Weights of a small mixture-of-experts language model, trained from scratch on English Wikipedia: 48 SwiGLU neurons an expert, 4145 steps.
Below are experts of layer 5 (counted from 0) of a mixture-of-experts language model. Rows are named router (the router's row for the expert) and show model dimensions 0-255. Each number is 500 + 40 x the weight over its row's rms, rounded and kept within 0 to 999. Numbers have three digits each.
After each expert's rows: "comes after" lists some tokens at least twice as common just before its tokens as in all text. This comes from a sample of Wikipedia text that the model never trained on. Tokens count by the router's weight.

# expert 48
router:520527540530431457499485487475539463439466492521460520479487504495496476458473486503460503490525476525525513531462540499501490556527498422568484540428524462495525492474510436516480499505451517508573477586546480489484437507496504476503474515502510462435525404535534493541449451591461481515499495512482502492419673525525477442528515517492461500455493487470517576543505525515495463507554542483456487434467484501547601429531566462446497447487561436535546566451484438493531526519535534488541462582509468493511492500520537486507486517481498461539536493501495544466454481470458512466558499508509523459515526514545560435412519439509463518563510576423500601464440480513442542467493522430479526485485555531463523531505495421417458551518453500527396569451493409511491533507484479
comes after: "0", "3", "1", "6", "4", "5"

# expert 80
router:566525513563498463529511472500544541494468510509468505494480496439440497595413470498542488546524427451469518511486478535471518532532461496542523562499509505502518487483445497484486593583460552493566497518509454485509482447526504511496505518503510483483511459539511474469443427455465455543469490444527468549451502488546497497477497467540454461358534507515494517481406543540485466498555493467435515460529489513491503472564547474501505428479473418502514525505461510423485530519492535463515493602487516378499576503561526437450513479509447430512489481558460494465520455494452475483548479468501515520546473517519496446527552357522505520499434516445481473521477524478470498475529463449420559414488549534461518581527511402510490493492413507580527541492481503492469487542482578
comes after: " ", "1", "2", "3", "4", "5"

# expert 42
router:506506501526472447493502512431552464483481410546486507490523460408483508537410499486515512556526470477550493490475496550482563527522453483558485555479478534449506497509487509461453527596538567504510516505505510405489475442509499527526523501548505477484502506507507522467441460470522389523528484421466418550455551530544536471507495502500467446373536515558490476483450521507474482481534483448488539478493497500454508490494533527517470514509512466527494509481474525455460553539532546492532461563476505408458560572570504377462480471500466482536480466562484544476491457468420456521499464483517526481559494524497523483512531482522521545505443505376507495529375490465483456416508524540448487428512456593546478539512488441494482509480515491576476606525543502514502507559429534
comes after: " ", " (", "1", " $", " −", " +"

# expert 26
router:503531551512469447512494493481579431434475499533476470492504520475483442551457479493444501526541455470531497553455442495434531567533486491512487503529436425455560515474428491485436503503480564490541470506512521508488535508500492475504488498485538447510525426523534509440450467489431449644548531466494477484473533481550493522506473468506473497468518453543526516496472594547521430505574476531493469505500511552454507511553506477499588498478522512490502569456362490475491496477486475533503492611486496432486510542502581454495477469429417508491517487533450490412513456493518492516529466489465572506516468531588563459466511504518477579484446518453504510553429475498453488458530536443487533549493457600535524524458474386414480533500488483550489511509553495512421504490511529
comes after: "0", "9", "2", "1", "8"

# expert 27
router:517531507546422469530474465430508556437463464488549467469524517472504452488488512438427522541519428489533543550425481434484552505494502419510517600541482389443508514434443504436468556534449520528480476542524476472561514527529492467480450497522538492411531470540555558502508470539441495519507488451532522508501515534470532473586447552506468475391483438547574583572503515500544481438489508442506489431481564504492479477531549477504514421475510489508495520423488488457525549483473535509510481489450511474458500530550531481477498515484464518455472561538438490434439481506426521627523518513484549552523489580531488474509541407488479546504516494456492572501467443456472498533535508509481509469441512516546516507512533527474522570506498501523486511558471419528490541464436519
comes after: "-", " |", " by", ":", "|", "="

# expert 116
router:527517529554416512519505492498543512457503503540469460450486461444491431495515554402441494509507447436481569524488464481479498509482495417499478521542537534531545510379477487453483464506525475553478535510517504481569500480468521504480476472508515472422485454491521494526544458587440483558540558514498498519477514529514497521532441580489465430494489436452480507479416473527553403505553506500459509569463545506505520463579521490447546443494496503586504536501471448448466563485475514546492422508516519470379506542512535457485503474545501487474439466496413501502454353472428474454519468507492569479565524538570485482405544460561488484527523516388543517515463433511489475491535496484514519521460460543490534477521465436511483528518491429522481479477464489482493503488488523
comes after: " of", " at", " in", " on", " to", " by"

# expert 56
router:488487455522500521468439441542504585464509421503428466451489421499478474528520563446417511545485523455506544496504502482480501517530467409542522517484479423484509519456507474478466563520512523531512488578532469460519520484583450488468505486453530462490554428530486510432485423513504463606516542436489467476491528427575509438480464525560470444511507473549503518497506477501476412456514550535468497471475523558427513492532507471505477474492533447548497530529448486486452453480497507487527535622363536481490543532503508461504479440497418514468486514509469554478448502486505563529496506440485518525523500581493541479463503473476394522494518584492464519519511450439420488518571582450441523485477519589511488519448489458501485511478507518534400481527504479468455530539493516
comes after: " in", ",", " the", " In", ":", "In"

# expert 0
router:482495466494503469554549456482467443474455528556452471488500444473458414523473509502461508544537446494532578551493490528491493535499506472533472488472495501534481536453527488476469550505499527512545461467512505489506561497540487471479480562528564519417517390526567509508428460549478465497511493457485452630473537441498504359501451468551499479425464518494474508575483504545571440499504488511494512470426483517505472504506612541465579529475561521570552542509462476446517458455522513424500478555454490474454568515523541481485545512480518470480548479576441508447539469554473517540560496470483540466523509536498529462514527507518476632506498490511572574565482406532471472523461540495530521487486521532486547506539545506452454485521460469479483471438471437501460576542480494
comes after: ",", ":", "-", " of", "',", " in"

# expert 57
router:527501523542521462542435497488554552524435492535460491409473497491466483521485522457486425471535487488485508550535488486472473520501461535517513473471506524471555499459544476478486563524524507536546530530510486457501479453473456458438493513449602463481539514550496522454509518521558458527552442498477446596408479491543509435473455469604474473475520435552487514568452546531483531543443576534545518521482558466479542486520546475499535435513545469491492555499491491444464502531490504475515480633465561478478533546549534422496559437490463420409472531525470545455477537522410515513530472476485509497558468494529579493560547459500523614492475572465535470466495491483439408522504546522455488485518513494461463555558477454482460472572463486501456495518473487514495500596482532
comes after: ".", ".\n\n", " located", " out", " up", " more"

# expert 102
router:480495456562436468543458493505491514455495426542435475457484523499391499512394522524524532467488454457527516524494473550503521572553473470519504499468440449486548538482474512505454529517508557534527510569523463452510558528452474475538445465436503488437538465565564509438504425537494485502494532401502429485463569498560507509496517528531489455477516487487501496506488510498541530512510475437508494517500424512465535516485497500512537474502460464470540508513465522490558459495528536514513420515431595504470519521549513501475478503444486497504527531516498531500466448509477521539494481475517577485608461505541485463481523411502496543467446552378491583500479425559468480504569497471470482452447561528580431620486470474454464474534496396528418528530497516520429544511475542
comes after: ",", "\",", "),", "\"", ")", " However"

# expert 35
router:528550520560455488469529481436511492487455513509466509413424502486449478540515583401512517475542423412597506495500491464444492500528454476524434529538473459478538506498457522449436572520545572526511472507529518479558496499461487472456513437462514418403503509494541484504475480545411466477584541519540509548483527467547548497549434513524488433502496481448466530445459510514477516480541534477449536560493474518456552472568535439513480468517525511477512537488478483445463484537506504519456470585460524436427560634532540502520462472537474456494483488569511554505527416474491488490552479492494497494585491501534485471412503471570505506477464585471527576479467519508508410491504495463466502499456511562454546535495406473475519503494521441526458469479506479506472497476482536
comes after: " is", " was", " of", " as", " and", " with"

# expert 33
router:503574503507443488527502491464569510494499525565448486488459536485517437551403504511499491538482474471489552499444453487413509574602458524536484545505480449429491528407411477444484497541495502493577479522524413555459513490513439472462482481492526464482501489535535583497504486506402476615478546474487506484468542494507544498517537485529471460469503459509508551502412507517508437507527566432485529479508459512492516470534540485486504509440500477458513539465399448467565482438452512522489513536499505456516595566505525463484485465464475546472538495527511487479497420486511443523573453468453506519530506519552532440430577471517428535445462506501483489475448466494402499464495528445487539488434540535565531523506449433474517552571493511568493536512468479494430521445505501
comes after: "8", "9", "0", "7", "6", "5"

# expert 92
router:509568487524438542540471458472579518461515500528424493524504454504530510496467562478482477477547492506546500531497525448470511531556427488511497561506504471486529509500402444407469530553487502568612494608522492507511543475564469441440483531496469490422495445543493548510484517489437457633499517481430484493443504493564537503567502483505447473510473503540541541520516531573584397469519513514527536462470554551505483462540531497488457418440511543478514479509455478488490448541459567513479519545481547471518562483545557499515471522510508400459538497498449503473501468510442470510510499458523517463491504473521542478499530485517478541540477603470486557545483470498549513482565522508486506474405466509458537537489446498461440539570491526524428604489523485482469562470473530
comes after: "4", "2", "3", "0", "5", "1"

# expert 12
router:483485523560533472486469403428462532465452488535494479505507488494435434518423477410531565464475473451564564552510467502506504524490506478503435544487505498515546534437520452504495576525462555538542517517563462439560470521506441515496525518469490465492506502556506528485479427520500481554460471520535464522495561535498541514474469534464445456512522484566539523499490523524466477556542540442526557431475479499527542503524495429530526496500474488548543536481499495473585484538465488534503508522422507472475541563522538474481491452435429502434503581515422482496522512504482548505478447459482558562637518506501461509548541462488457540502471484423506469489440478507439493476472501485487501431479591551566484540482472402448498465502513393517432504505481547498464626475448512
comes after: ",", ".", " the", " as", " and", " was"

# expert 52
router:490528441534506523530503467514535495432501460486395499527434432499475534550517545485490480519498441506506504509473458497447517552562456491508474577491524445472582497451485469518531506512492484563562519568491502504573514419588455503481524507467521506467559468530509533494551435526455474604492505436471486548427532500612511526548492553491429459518480483499508495480495475518546457480461567510546505413462519502430511414538457437448495439508491470473571482588411541475425419535538537467495467559399558475474546477542521500483483503508493432486510523475495539512456450485477518468526524467556540433570483503496524485550514500484493550520499583503489519533465414454521527483546547527482541480437466545546523545487442505478496528520434505513423519517482484505432515513464484
comes after: "6", "3", "0", "1", "4", "7"

# expert 45
router:530476429545502434523535391454511558464520488477454527485516511463491462536469455441465531519594474439479572583478512531478570530504491541508441598513501411471519491508493485486443512500542538515499451467526538461505552491463504452485512453444518496490532508502448535468446492504451452531535456493503475492451473493487502429504512559515453484486456448490490523579490479498487514469528484473496523481437553525482604448509500504465552485458540482441506542520465489452463464497593526512528497497450519460473551459535555475498487468513452420480530538524500528474543512495522513516516462445501525501516623536545567521512535479580448595449491541503516489560468451577434454488460454462500499513495462536448436571508444466391505488505576506502484500422511461568419535468446512
comes after: " was", " were", " is", " to", " be", " and"

# expert 24
router:502547482567464425569483528480496491494491388468528451525463529483411487520437590434505538536472511497484512548487491550496489536563481514586429509480471420520507455537495529508491506494504562559498516508574474498520508517558497497454529470506554471489543485516501496523503472509487482545508556525530475588499547498543566490487434476472448486490414471493554509485434461563530512506548545483497526467511435601442519501505516535466605529459514509530556483521472476504510466439556570473463522521408552498489493472515531474490575516437510426468462466521500585462500516479477508442550523504501527493570506522492531484464517406551513522514486515496492504473465485490468480469648568553458487457480519511527443509525494371454439479517513494530449526452514544490443538555524531
comes after: " ", " ±%", " Notes", "%", ")", " %"

# expert 6
router:614504481548465433495528420472507564472513484552483540471500513508456498521498486423459553493482430447543576541533468482441513490484453552516446588415484523480493488490508491476476499577556503485489501500535501455526521501462503456472555515437540454478580476530510564447497447523493457569517540480501493453426537410528497506500510508521500535453503494521528528469511519508527520450560510433484488449471513471456562485548491417512600499464491525532523563546492526448538463518532536551477447500490507444404476584515514483508500428509463472503497518542464514460532486469481477476525434436569511553521514497556542508461549462566442591458457544484488553534477458458439440500490527522489524466489487486472461552524488446412468474557522509544476564474497479469467549527391576
comes after: " was", " is", " were", " be", " been", " are"

# expert 59
router:503518562490458462527489448479563499445513518513450528454502526488445499558495614449452518557503490442495497535416463518456505525544439468521511550507485476460508486447503466524454528540488513521512484524524477473539501464430531499478465545535541477506522461534509484431457468498467480546602536461511461482508528495589531454545487517583526509527458457497565521462480503583568472503507560535520514448427508477423510453539517518499523487435581445513588500428416534468518437471534533512527491552429581395476567536543509433495510452422499487507483503511490515431482494530503504583540501464482558490537463573470531478459514469515500544474471532410468493547428478469410435459510467510470522463496549558528510536489485419489504514462516459502444531469513489569457520529472521
comes after: "1", "0", "9", " ", " |", "|"

# expert 39
router:530647515532523547503500466452544457457455424546501461473461579448482507472407507510478538558522490490548538546466498499462568539511474473532468604530488514537465455429469465492481565593484543513508462529553469483576494483555446452453522517528580485455496435563492521505460482491460478564556497520435527567482553524517511433583465470513488480449519441549536572467508494498561559491506520475537511436426472482489520458557577454461505392513530483536540491500493433469541537523517572481458485492491504486517517493512486481493555487476505431488588552492488523458491485506468473555482545484513528515503549531511575460504487465493486550480491482515504514564442426510536507506498496473507492517473467531508522572517501492514473529498552478604478518488471376534510513485445529
comes after: " |", "|", ";", ":", "-", " USA"

# expert 97
router:506537497515522487489404484470490453405443424511491425435484554459471471557462532469507544546521484461559515519473464473453494526534411454503465462549496468550549508464429433501425532475508531561614454494499447459488514467576468493513490585462522441469533497540519490474453480466475466483525440465521460547512563545601527477500538495492484539511545449499530463584488530532602491502545500421489583518489509519460657487508530523547485486501527491484552471474533496476520517466530490493460503560418521470494498513535539513563565464444463504498520578559496509496550527487471479481524513505535477454512550512503446465453516492541451518516474483486459552505453477512455569493543553471467430476492506541460505460463481497448520431463534507532460555452542418509468493502508508
comes after: " \"", " (", " b", " un", "==", " ["

# expert 29
router:513551523566363444500424454523537529503478463579511503460435520493507435487453529511466499537480478507570559516495471468467530535543497496523500572498472494464447500464464509464509515575523556509600486541517440486489544451501503446490500491517527488457509437575504477422454450487416482567603506391442528536516490517506564464545394529521480505494527500520489534463444578475531466498558543427501503483525494507510515471509538441514580473456502507565472588445450475478519509526473569475523479490508471460486540544511561499451472494419461489481485513488429529484467467440462556506521469500546531462495545552536490513476494488509435504490508535478496491546514386510496512458550480457523533479466577510505503547495475432478535529451505429568460500481476437478532572499507518
comes after: " the", "1", " New", "9", " The", "0"

# expert 7
router:506541482552404524480466486464567587471451461479498483395502504493417472542437538485471514537633445453500525599486519489491531542506486458560486510504453448475538533446429482436446551556477522492479474534524469403450547513513456486447464552516516458512579459554539480440445504539471448538511478446448486501535529450521508504610438524537453482456524496524485536483509515485517445517551504501514480520484478499464588467504497477472503475407479513536522517481466506468458498518541479486510493560452505526502517532524521462479482495396407512480480491493497535458489463513494549514535418507475630480485547544523476445431509451532443487533475605454466531571510465520448508503579482454481517504497485507546509492542521468450500505511473515572489507531445495503475492520471509
comes after: "\n", ")\n", ".\n", " |\n", ";\n", "\"\n"

# expert 74
router:536559466564432485514451497440530473509453471536485506427436534486425434493451542423513531475546479436537526498478481557476526550505477469499425515554459414511508462503463430493504510548570516560571496562536468464556509503496474466480523475477543469477525414553517489486500447504499493505541497453507524470480501497586527428552448554481476420500513468540512536463478547545567426537504532481448503537487444528467503506567522474421519427482567407558505530506478436462455464496529529528450454570479539459456553503522557454492461495425491504429564486526511543442487437443431508486534492489513497486518526538557510463498581485533498500485476547495546578489471475514406451525534485498451508450501484542498548552522453412485526491515480423509446483464476449483459499521481529
comes after: " of", " in", ".", " for", " to", " at"

# expert 3
router:569530527570521491490533487496566528460486506474427474467538541446505521510495516448465537519505478471478566551426443456467508532482428512529431603484476509511562461516529486431493535495500526536502531511522462502570465490533479502479504533462572490511534483549546575484491473516480452503441527468457505499475464513544489488509450474543457512457552481483529586529457469512480557459485521441476510538418546513497553469500506447421642471467473437515505502516501539503496512543573553514518485495507507523518523541529506497431507496463475429450561536542461556479532457530489506507477430507492494496563533560510537505477505450594492609441475584443572525526497486513483431530484528519497528500518476488538465600534519458415438468525513490517487512432556398524442551514448568
comes after: " to", " he", " He", " and", " was", ","

# expert 123
router:477495523560478451582495465471505593471475482513461413533466448448518396531483532457497456594478446525493515524489508492457547519512480466516443577531524396478567547507466415490432554503502558589530500492504490465442547458465464434531559444504506532465522463496500518492447480475462491508559474451434472567458504416495546437593476566525509471479465489484473528570474574564580506490467531445453530515445494516462505505480537508483516475438556517554519503492506465460480492479512520490484452551498493510435566509562589450503511447492471550513544553559478516475444509496480528461557438461437548442535525573516508478502529534509448598439487504536556484453486464528458470534554482518455504505519489491428460513444491474484508481504509494489513511470519484448434498516500505
comes after: " the", " of", " The", " and", " (", ":"

# expert 8
router:497580528607525509540456500467491488489484502522521447524472513502502508501516482487486507486501476478504549502461411465457590515512423486497447580466526518437522450430483543440494519515528551502539531533607469497560532485463468475496521478499548468399551426453516510518481498496461462588470512479490526518483531529521556499571433503481529459454531538490530577426476484507490468450609512455476537463439463462497538482549524412484505400510499505526551507394482413517508457509496526516492497561475489472480514617483532493561491445461454507487520510473450490468486450468513482537461506466532557489569557512571526461459533445481450500504431533480550521565492433486461481479570522472468539444435508533498527555548484467500535473533477499536459511457450457505463540492433534
comes after: " of", " by", " and", " with", " for", " on"

# expert 88
router:493579494548499479537510495484584440474499454574517497508411483510455496570390548414495520491515462474520523473464551449488482537513441486549450493511478489444551501490477446514447540493544552574535491472479412528509464523545519514483525488532527482492538431565526494474470478490427455602492481442529489533459609491496496455549510499570442499479508506503527484454486465496542495546547536502468495441513478529518567523510472531502599522426507535535545523431414500504494534529532506486428511557510570476518504500524498397454563478494493505510465512484495485373498499498491524507525455466510582533535482535529506442541510466528438510510479557458476504529466494484387508446565553498488482483480465564457507623510485418489463486492509498533471512514503463470462524527439507
comes after: "2", " ", "1", "%", ")", "/A"

# expert 46
router:512516497500466429502527409384537468498475480580535459481457457416497424498541550440504441488566503484529568567424463492474526511506479433526456557519455490455476487431492519504466555516554569500512448608545507440568565512503469475458450455507536420452546504517498504501447443512448455512459467526468533604540528487483501485523444512509433498447487432559536573434477520506490462454527545460456512539495477561434507474493546524507458465479480485510493565471487503472480506463510576524498545546430486474515520606511576471494486411509454490532520465536476495494484453490432514503483474493463509503537477532533473493477512482480521525507545541468513555509489439475479450460483503546484493481454452523451514556457486496392507507529434439580500515559538463510489524502473493
comes after: " his", " her", "'s", " His", " their", " with"

# expert 124
router:529550486560470485497479461429557490440469474497425406509485510465525480502453496513503528511506506493516521491451527473514495594514514450565507510503480472478514483487512512436481518503485496533537526587606519451527474502541498487512514489532491501395539442557471556494511460524516444534494528429452488541449597483523520441520513463504454467429521507543501498559516548532499476584532588473453568482471426538485613427504511489443458425501536481543504570465467463437437488532623560509481451509446469462490557514521480495484503506455500465481458528526418548452497459500469469460568472502483500436514552530512544462511537447494458519534480576493464500468464411495456476509537506421468494442490548471477510520529488444495433574527455471536479530526506470522472565533504441
comes after: ")", "%", " —", "0", "\"", " %"

# expert 20
router:536500541599530439533481480470555508519399487494506484518479494491517543494426483478483509505528510433495549494500453537433573495562503503584509550535436528426473524478496558389474520568491555444539496544523538503548470471481478488515516524496537505391523478551535556458460496478501448536505439477534465584399535477543530511488489529483439480460486527528548515468512557500495483463585506436446477463490478515476568474501611549530492473519478493473556505504432514420525509512540589541522461538472559471483492576472546452519484495489486460476466491558466540481495504521448518506499474448585564500488496484559525538491525394475510510487501551467532501491451457502441472443558517492493541444469516507494531537537535449493483440552467443588416548499445503457493527521493502
comes after: "0", "4", "5", "3", "8", "."

# expert 78
router:552571518489476490499438465473503493500433480540525464456495501528495397481459547490468522514540472460577579486501451506460541499543456502534506547481531521471506524470481510450452563607499518477465491509559413489532514477481473452465444516474560483456516425547533496433501409532470520572523554454454512516459518505478497460499423502516432465458496495561507519457377506541536439501561489451529514436530475485484542468505622433493576403472495522583507539453474485441540536518521596507530462507517505483412530518487551489509499490482438502445471523534465543455471489494442489530552520472472560493514506538552508430481510473507446515460485497492494489521480399448472481501558509463456550506532514493518490572505477489480513499465499552596492489485529428544493502481421482
comes after: " in", ",", " of", " New", " United", " South"

# expert 82
router:493517518560447415565517503444500466491512451491495486501454454479457460568398512475474509552514472486562539607485507425503541513525456489503395540589482452496533501434482515485447544507554565513525508477482484468500476453513517474500457515460485538498560489453495505552456493494489473468523526474535441566498597419546545484491521526552530438432462533488463475532499467522534466501550517512456545498450545512478525497514583548465534498439476461460487544442471524505436453470516567457548498581532468503478487521523545472480504442544472503496508514589423499473520481491508524524454465525512523506491460576495520513602488496498434507510440511455565604447413484483419472471552483466465550504462536533489453534502446453379504493507510440492482480467489455431482517523514508
comes after: " the", " and", " a", " to", " \"", " an"

# expert 71
router:549550477500476481519523435437567497493477485566524488542531533445489519489487505504496518533497462493547480502523513496404531522554450488543497621548496503470494483489481426430413582505481574523510465495487499482534513455522440513513511467514513523471514452492509521470425390509461395521508531458416431458522504495495545516532446509511454461419509468540468526482442482480489491439517472466442499402501467541455515484518519500489538440529479504553516575471417476471470538547520582472523476544476504400443530527552468442512549478426442441488425505580470517490500457465498487504450481419521515500555532524471542445459528464504471554488487520441479497527424481485469492547499487453451453478503499538465522602476443453487468524535462496588477515494520471465492504547429489
comes after: " ", " (", "1", " |", "–", " +"

# expert 28
router:521523516558493469538451512542535479474505449621532482438434478489407465549518502477545501461505461482545523538479503454491532556537505548496475534518460459516473497479482462471510490489449523538507482557538463450546483520490505469491532524435598508497511465614472490450479455570463485502540572446528501529456499432530504488501523536470475474474461495570474465513486535517572496564521505405454503505511442508510605506530518468515499491431499532497497495522452494507517506485524566504505428563398487487472501558546516495503479461472473485464540486600505529480449517512469526576531502518536574479624479466527519496516525484519479600482508543425484530446485486553440435475578525558454505408489572565569487552494449455511508443492489432521458523481480458538490557525507469
comes after: ".", ",", " that", " stated", " said", " However"

# expert 11
router:552556469563485483494463446462573509526467449539450477446499492510516492566407468485520533502490475465558498504462489550425470531561494512573522546520477430505512540490443481443462562508486508551581528478476458514442490446525462510443540467535509500429475465547480592490485474508459502592503510464535424558414539509504545500484504485551428448411546461574499574484433533550512457427490502415474515456482483489442487414558536483501489424513574453468534494449378463445504562550555529521479541542506506475537564509505527495483519492481483488451543478566438528450497431512491473510546468476512476512515514522506547483496518473513449518554451523491519499481450479498479461442481554414487469445439503493495496501502542398504486512533514510583500507527513509515470537489494475
comes after: "3", "4", "5", "1", "6", "2"

# expert 121
router:549570543545454481506450430461591566473482418483503475519494534493456493497411475467427410528495534449509482503530452553441524572491497485552469546470479490426491515507488479442529490507442501559566441501501512490493505450514420483489499457472536469498478464531532526431510438492493425515533529465411387495480531470492546490525486510471477437478494484490495596465477508505483520448530498452471539485457427528492503473535583461530501476496501523580552470510465466444517533577567604501573513502467521460499535553506540518470527455472497440477495509511423559450506490480507487484502505410469506512507493528472540508513512494551436539527489563462491502528470491513460443499549497434503591440439517518498529510458516481503469485573530453603508469479550463436482575495486567
comes after: "0", "1", "2", "8", "9", "7"

# expert 51
router:457476498524496498494494503473504517478417528498530536541453506482475491530382501483471505500536456427519493508523442542469541526532465463504464525484478511490529504496518463403461530504501532462521429544539533505508504455464496451459555492428464451442507497481491572480450469623516462496566436562494473545462530478506540471479522567478477445506506382505507498552459485497510442514530511473460532509450480455550453403498555516569481513507469479623555525437456478450429490547485485526498534611435563448529533497531521424488484501512467424460475531517446518481496482525457523508504386440485556561541544545507528514519515466496478503503497523444522576573470492565456468458488476488521463518513536563492484491527503444417478448575451439507489491476480511478481543458454513
comes after: " is", " a", " as", ".", " and", " was"

# expert 107
router:491483481541451536503518454506501467445465391591521477510456477483487434528537533508456492488495449431556513477504514505514559516583499457560476505449372496500486491465439537483468578472494508595484433562503486537519501460488471478527455439527524504448498453506497463501525481508524473570569444449484481511477512516572577467482479516510398463480530477576511498442415502574528406427471525519442548565462488546469471482553517470425580510480474509536558492528490493483498469468566494540512467525408513452454490511499540483446533455441411494467474477557503534425487493465482499488562491497493480460527532517559470480532563463499429505543476524482582496603452492485489434480530515507455470492451527546477514498475519426507477490491454510535452492525515508444461493525490496
comes after: " in", "9", " of", " =\n\n", " information", " from"

# expert 13
router:542508499551458454511465493481576483485440487524426509483501544508433484500465550451470492481471490489498525561512488508454503524587464529551471542545432472465486521500459469443501548512501505551580467575519499446534515492510488499422548560475531518438564438505559485450466501465490455662498494400510485477442535428527525409520499550496452459473528455503516514475493550526567387549475501409515506522496481535475534481513543485509576522433562512481509502498430514496436465536491562499491517524450584517551532514484518489524479535465479466439522529565507563474469488459478527513483491443449540473539507508498509486563524428481488532493492583504511587459481486512469530519599541483512537472483480504500509520518425500500425520548476483533401549481483455465448538539500521
comes after: "5", "4", "6", "3", "0", "8"

# expert 86
router:520640541480454532469523460467554493470473468511444489496469523511500483551414509525493551505540430498545499532488493519483564524511489447516448539441485448509517498475464436494472544526460491507483570581539454489488547498475463473463442522469526476527472459572551519496466476526475437503515432490451485561442527454626522512589495556511484482429504433502521533516480516571537478545512536480482494477492451476515560416490526470487555459473555521543485484473463502491485525490507498463491501551470488499505564540533526474417531487431484480486511478530445549426456445459481484511505411471469558449513510542562516426456548469493448508513496540465557566582482493538434424504505577498480487494505537525569541590507521458493383522520435494571457526489530477483500516471483552
comes after: " |\n", "\n", ")\n", ")", ".\n", ".\n\n"

# expert 15
router:511618473530466446485510500417548498443441468537427470414511520443469490499462550497451513477519461470486519513490500496454535581528483460528445524438460483504484520454488453404457510555473518524510514491540529484554524506486505479468523489556545492454503531536511515436492491502436427523487447433430507566484526459556492484500429567563414413448544470514482588473511527505515436506521495474513533502471475506470568520504547451509537440422519495537482523460458457482482555483530525528455447549478513501463593532544511505503499457475480506434518504529441537454467445497421469484509439489516540483555492558521532419531548489500490544514451546414542575553502419581400470538515481510516506510517481515493509509480499446482437528478471474518489469511503453487492617477485546
comes after: " |\n", ")", "0", "%", ")\n", "4"

# expert 106
router:507507471527514425455444426469508570461509510535526508487536481403536409506400556510496549485487529451504473496453503513456572561563434520520473502468489488442564496435461436504458544555476538533490478493547453459588471427544540512520451466519530493461568464566495542514475498514474500529531491463483459515489537482548527507512528492531486438452512486512516472507529506527496502565540514542566530543499540514478496555506530534486505515473494431466520551441456494491422555467486518491495495559424512412468520502582536381429490463462476501487530455554509508474500431490479461530543501508487569513530530555536565479504585485468486564466501514421473559533465451484484482418511498504480492484449506594545526521479416425504454489475514491587459517481527442499410534524499512
comes after: " ", " (", "–", "/", " $", " −"

# expert 66
router:457542499567464457505469434486551481458454482504430436484436527427447490534449490523519523539502519497498508531453450486490463566523510494536413540452490450493546413489487530449485459478469522507528468607601506407523501513532515463476507468503618466450544417534483539510510464507466507519505510483502487554464622447499513471518526511509409493487512459492527544533487544476523542513504524479482528484497478567456625445546515446425510499458530480535515510494491467432460535470495539508451471585393516526472541464556505445476491469406458470472463455532435522417489452492479507496523486501556491487468511554537485421511553429498514473509425556495534533548475493521508456446509490452509496497542531501486469505448526466482450514464476478496483491469564511519449530548498567
comes after: ".\n\n", " |\n", "\n", " |\n\n", "\n\n", "==\n\n"

# expert 94
router:575604509546508503477469433464580489457495478526409506505516497496432445482493589397447570581522466438496529528442476551452567557561494514505440484480509509472475425481453476492462496553471556491521497509517536433518497453519531473497503512500580515469587475486515535464435486515531449535477479454526464519511573501491545507536497528545522419469518478558461503469502483543511508526502540491556496502487521515468549451598505437452485519474491483521526558444498510513463486517500484478541442551471529478460505530548515385523456537468502500459496490515496559464511489450490518514524453462502560522517541525546562454540493494494469535541474505505492514515409436493417476528618517547536506496483512566524517535566469448468456482522535465608418485499505436547509558543484463
comes after: " ", " on", "On", " On", " October", " September"

# expert 60
router:578568440533478479493503416472551477521466467519474525434464498471461437496434527412497533543461456498494500546498478512442519531488487543532506529474529489515481475520499469480455535587479576473518526484488511475508484485497493471427513468530535441478564421569576544428419403537447466560501538437528509486487531503501525480585525519561451423426521465542489586480439532561523532475513510455532519474538507511464499428540531459473581486492498474599523534492495472493472544489466486516513512551499505498476526477537533468537467501449501509455550480542448536455509486466483523547523440490468545524577484492608513457570533493512455529536467528514468544502461456442419530462601495493540525543552490584509555563533440456466487441498506490587440475488490491507484504526506500
comes after: "1", "2", " ", " on", "In", " in"

# expert 62
router:526501530539497517538485485477582454460483455541420496498450506511499507587492553463503435534518432471485487606497502476487541541552454504567510506546488489450545486513395451413473512515475532573585505509502495487529491438497489494517537545511496514482503418550508518440447508508457471549499525427515478448454516508565478471522514485486460465491525465526516503479483524546570434549472523496525507436461526475493540474546550490491536451513517441539530512481446483469392426519522579506498516522507568438507570514518563470494481518509455431494519484506478567464459526510472448554512546423514508458488483526487539503459509505523515568540483625471479640483449510487496513460507480507517508450502431504508509560494457512435424564511534511516406580479484472499486512554436561
comes after: "1", "3", "4", "2", "0", "5"